Weights of a small mixture-of-experts language model, trained from scratch on English Wikipedia.
Size: width 128, vocabulary 8192, 47.4M parameters.
Below are experts of layer 7 (counted from 0) of a mixture-of-experts language model. Rows are named down (a neuron's output weights, with its number) and show model dimensions 0-127. Each number is 128 + 24 x the weight over its row's rms, rounded and kept within 0 to 255.
Before each expert's rows: "comes before" lists some tokens at least twice as common just after its tokens as in all text. This comes from a sample of Wikipedia text that the model never trained on. Tokens count by the router's weight.

# expert 111
comes before: "1", "2", "0", "9", "8", "3"
down0 [149 105 132  90 126 125 110 107 130 129 111 138 147 136 122 115 107 110 134 123 140 107 133 143 106 108 131 140 110 119  91 180 136 137 153 129 140 156 101 113 152 162 187 107 146 143 142 148 192 129 125 125 192 124 113 133 136 112 132 143 108 122 108 133 116 108 108 137 118 133 155 148 100 126 159 132 167  99 106 116 126 182 125 138 142 141 165 109 127 138 120 163 132  93 159 101 204 157 106 136 148 142 124 148 132  79  90  99  87  96 127 129 151 117 163 133 158 171 135 126  81 133 101  86 110 103 130 147]
down1 [ 74 143 138  99 139 164 132  97 155 130 110 103  88 115  93 180 119 166 110 132 133 128 147 112 193 130 134 136  99 117 203 127 142  97 122  92 118 131 121 164 133 144 101 124 112 154 125 151 143 126 135 140  69 141 114 167 119 156  76  80 133 128 134 111 141 142 106 125 124 125 104  99 107 129 140 144 186 117 124 153 157 180 116 128 142 171 157 133 118 123 139  91 141 136  90 136 128 118 143 128 107 142 119 132 133 164 131 132 141 118 165 140 130  74 126 119 108 120 111 140 147 121 126 111  92 100 134 124]
down2 [120 143 139 139 103 149 114 134 141 108  94 107 123  94 125 155 126 114 167 141 135 121 163 162 146 100 103 124 149 129 126 135 123 126 137 143 154 156 163 100 166 188 127 158 141 160  76 146 103  88 124 136 149 129 121 128 117  75  98  90 126  89 140  77 107 142  94 133  98 132 136  86 180 126 124 126 123 114 158 105 174 134 121 137 171 137 109 133 140 129  88 108  98 108 124 127 162  86 173 109 119 137 138  95 123 157 161 113 133 129 153 112 130 159 143 186 154 138 128 118  92 158 109 133 120 142 129 119]
down3 [104 119 147  98 111 131 117 166 141 136 111 118  93 101 137 130 134 161 172 121  97 152 113 145  72 103 152 163 153 182 146 149 127 119 123 122 135 120 151 160 138 116 108 122 115 151  97 151 156 162  99 136 144 147 137 115 129 103 113 141  86 104 140 108  86 108 115 148 126 133 195 149 176 118 116 103 115 151  72 146 133 121 129  84 134 163 138 113 158 129 129 140 139 138 122 117  85 121 135 142 119 107 163  79 106 171 133 117 124 146 194 105 128 122 140 130 124 116  92 153 102 134 145 145 105  89 150 124]
down4 [158 134 111 131 124  62 134 114 116 105 139 103 163 169  96 120 117 167 129 151 114 120 108 152 137  85 128 130 116 128 131 161  87 110  96  94  98  98 123 112 171 143 101 136 131 155 142 109 137 164 103 166 127  70 114 143 154 138  98 116 110 115 140 130 110 128 148 125 141 106 121 117 142 137 131 122 123 132 163 128 107  87 156 119 124 114 131 159 118  87 150 133 100 135 117 139 166 127 138 117 116 103 163 105 105 115 107  70  98  90 183  94 118 167 122 123 130 109 168 179 100 138 111 119 115 143  86 129]
down5 [ 98 114 151 158  95 137  94 137 123 115 156 121 129 100 171  92 119 140 120 122 135 124 110 109 152 121  97 115 119 144 159 112 120 105 153 127 127 163 159 158 131 130 166 118 145 126  90 133 101 131 163 126 141 182 118 106  99 130 124 167 133 133 169 112 130 142 164 144 130  98 119 142 152 128 118  79 166 116 107 106 101 171 137  76  97 132 114 163 138 129  80 103  85 126 136 149 111  93  88 114 127 129  95 135  81 152 130 148 147 124 103 172 126 119 102 149 120  84 126 139 179 182 147 115 129 117 138 123]
down6 [186 145 145 129 141 115 162 167 134 100  83 176 111 121 122 124 140 145 114 163 183 121 124  99  98  95 142  96 114  91  94 124 136 135 119 166 125 126 137 135  88 149 132 118 160 132 108 162  86 132 140 107  86 143 117 152 104 156 122  87 124 166 165 123 131 146 117 135 110  98 166 146 141 169 133  89 140 135 113 126 100  90 135 162 139 127 113 122 153 160 139 154 149 165 120  93 129  82 120 128  91 102 142 106 108 171 144 106 129 137 152 119 122 148 125 124 145 135 149 123  96 133  80 108 101 157 128 135]
down7 [ 75 148 137 135 100 137  99 123 128 127 146 156 126 121 153 123 104 146 132 142  97 109 157  94 143 177 107 133 105 137  75 144 152 134 149 128 146 104 122 108 122 141 122 137 160 117 151  78 130 136 141 122 117 140 156 162 146 166 100 108 150  59 126 144 152 167 105 141 108 102 148 143 125 144 115  83 130 133 146 163  86  96 138 130 135 163 122 137 148 148 168 117 151 116 124 153 195 124  90 130 136 140 161 103 171 115 129 165 122 148 115 131 105 135 165 118 145  79 144 108 134 108 134 118 137  87 166 140]
down8 [136  94  68 138 110 144 114 133 128 136 132 140 153 135 119  77 152 132 117 146 140 170 132 118 160 122 116 154 175  90 110 109 146 108 114 142 114 130 152 110 145 111 116 186 140 176 130 116  92 123  89 184 153 140 137  85 122 121 115 161 109 159 142 147 137 159 142 134 105 122 131 127  89 119 130 149  89 140 136 118 129 123 115 153 164 179 120 136 159 113 130 100 133  93  82 144  84 117 146 134 152 145 137 153 136 135 127 165 110 156 137  98  97 124 145 104 114 149  74 133 149 100 114 132  84 131 117 168]
down9 [175 110 129 160  76 111  98  87 128 130  89 152 145 129 100 151  67  96  72 130 113 125 162 143 145 134 112 103 166 114 107 154 147 144 147 144 147  81 132 120 130 155  63 130 113 140 126 136 137 133 120 110 104 118 183 115 141 143 119 105 100 139 117 117 135 115 130 167 106 105 101 128 110 152 117 103 152 145 150 142 130 101 102 101 182 153 124  92 140 125 108 141 118 147 129 145 161  76 143 121 131 126 141  80 122 146 125 141 117 144 136 131 134 139 138 106 129 149 127 121 150  99 148 137 158  66 109  96]
down10 [112  81  86 121  48 143  86 123 144 102 113  98 170 124 110 158  92 181 154 146 147 138  96 132 126 132 104 152 102 131 148 140  93 116 132  97 115 102 112 132 111  89 124 111 109 138 157 121 122 148 138 171 116 130 142 117 131 110 158 131 138 120 115 135 114 126 137 120 158 153  78  95  99 137  84  66 121 113 103  97 135 145 120 126 105 132  92 127 122  99 122 120 142 160 132 105  94 155 137 134 120 129 148 111 110 106 126 116 147 130 116 137 114 145 120 124  90 151 104 134 140 189 112 119 175  89 163 134]